Weights of a small mixture-of-experts language model, trained from scratch on English Wikipedia: 58.4M parameters.
Below are experts of layer 3 (counted from 0) of a mixture-of-experts language model. Rows are named router (the router's row for the expert) and show model dimensions 64-95. Each number is 500 + 40 x the weight over its row's rms, rounded and kept within 0 to 999. Numbers have three digits each.
After each expert's rows: "raises" lists some tokens whose logits its average output raises strongly, later layers aside. This comes from a sample of Wikipedia text that the model never trained on.

# expert 0
router:517439466478490492484450539518506528491524472526503448559508446488530472558493509579551536534528
raises: "\n", " also", "/", " of"

# expert 12
router:476543556549505545415439534479515534431539454515532532465525492468435552458498417540480491551520
raises: ",", " and", " ("

# expert 33
router:479556418462440512570499513521445522493492452478537609509530526486451533476497552517552498525487
raises: ",", "s", " |", ";", "f", "st"

# expert 16
router:532511487532468517479506490509515513494479468431468458477536522509464533454479448507520504508459
raises: " the", " a", " c", " an", ":"

# expert 24
router:495479502498488516469491433503474525448494528412494530470523482551389494525526506493473567474519
raises: " a", "-", " an", " the", " ", " D"

# expert 35
router:619504586509475496467494556462519539469539467594449545514515471598523485535459499556482469537532
raises: "\n", ",", "-", "f", ".", " P"

# expert 26
router:487483503474465562461504469529489487478513519429551482547461463462460528536517495495503495531497
raises: ":", "==", " most", " first"

# expert 27
router:513442518500538526481515404561451513541522575499512522475471520497566477467445491514438515506518
raises: "\n", "e", ".", "es", "a", "r"

# expert 2
router:512517579514474501559489578495473502470484501496537460480479544461486507465590507501432504509502
raises: " (", " and", "-", ".", ",", "\n"

# expert 31
router:478560571551500513446436505530504571467534493488507504472547480515457570444471415524457487565510
raises: "ful", "ishing", "oming", "ishes", "ctions", "aring"

# expert 29
router:481476577535477475489474563487498538446561449555446559478543451501411513440487516536545559509503
raises: ",", "-", " (", "\n", ";", " K"

# expert 11
router:461458512500479519482566526514506519508484514493470409490531498529521441456553573423547490518474
raises: ",", " ", " in", ".", "t", " f"

# expert 6
router:500496461488445499490484540473492510459508559508543413549508490485580495526448451501449476531500
raises: "\n", ".", " and", ",", " in", ":"

# expert 1
router:498520574533494499439470512519495556424529492517501509444510476523448542460512407546482485535493
raises: "y", "able", "house", "se"

# expert 18
router:497506491513488552506458557539500522482495519480477529468505565502562499542522448531456502484453
raises: "\n", " ", "ain", "ance", "."

# expert 21
router:472537468538507535466487418549570501470520496476518539468532557445482520522494450514491549544436
raises: "f", "al", "e"

# expert 13
router:506436456515511504547485444488523486532451426517525599479518570471457487504490552479587490503545
raises: " D", "-", ":", " B", " C", ","

# expert 34
router:552509543487503557584488530501469499526503441477452601471526512544463571468517490507405503459536
raises: "\n", " (", ":", ")", ";", "/"

# expert 39
router:476529509456506502455503466540523529538527479457516329461482563535474482511434512458462499485450
raises: " the", ",", ".", "ing", "g", " f"

# expert 9
router:474482548498496516522516520447594508458485501507542584464468559446523475531594531510537513469513
raises: " |", ")", " D", "ub"

# expert 30
router:452450423552517454495532503481514490576536441533502504499500537493506528499495583478484473453540
raises: "\n", ",", " (", ";", " and", "."

# expert 7
router:440531502478586516470489531534508483512481500494542495551523516465517462498514466497520504530475
raises: " (", ",", "^{", " S", " family", " D"

# expert 22
router:510486625499505548480484518534505529436537483544458511489544482482581564492454433527440525526554
raises: ".", ",", "-", "th", " and", "s"

# expert 14
router:435419491534465432536560560421559509549466404510490549552434454466495493516474556510457496409521
raises: ",", ":", "\n", " (", " in", "."

# expert 3
router:510530502481515427500503496396546523486494509440487448458480423477543454503451507478463440470547
raises: " a", " \"", " H", " the"

# expert 4
router:476516441566501539568463479420513432475509424501496589481469548487576529489560525526522499544516
raises: ")", " c", " r", "\n", " h", ","

# expert 5
router:456473544530520532486524558586538507486475476496519544531473557456453477499493546437477492494478
raises: "-", ",", "/", "s", " ", "."

# expert 38
router:470527445466470457521603563455566463503543494561476478503547553487496495461470465457481533431531
raises: "\n", "-", "==", "|", " and", " ("

# expert 10
router:482534423530538474480529510460562473460493507483475491506489532543505496537484528459459497515527
raises: ":", " a", " the", " be", ".", " h"

# expert 8
router:492540582557499517440459524544495559432537471497528508458529466526456555455477438553503503545497
raises: " she", "sp", "and", "ah", " sc", "gh"

# expert 25
router:447488529508482509514526488556450425520484525468542432551522455459575555474591554510483554500470
raises: " and", " in", ".", " to"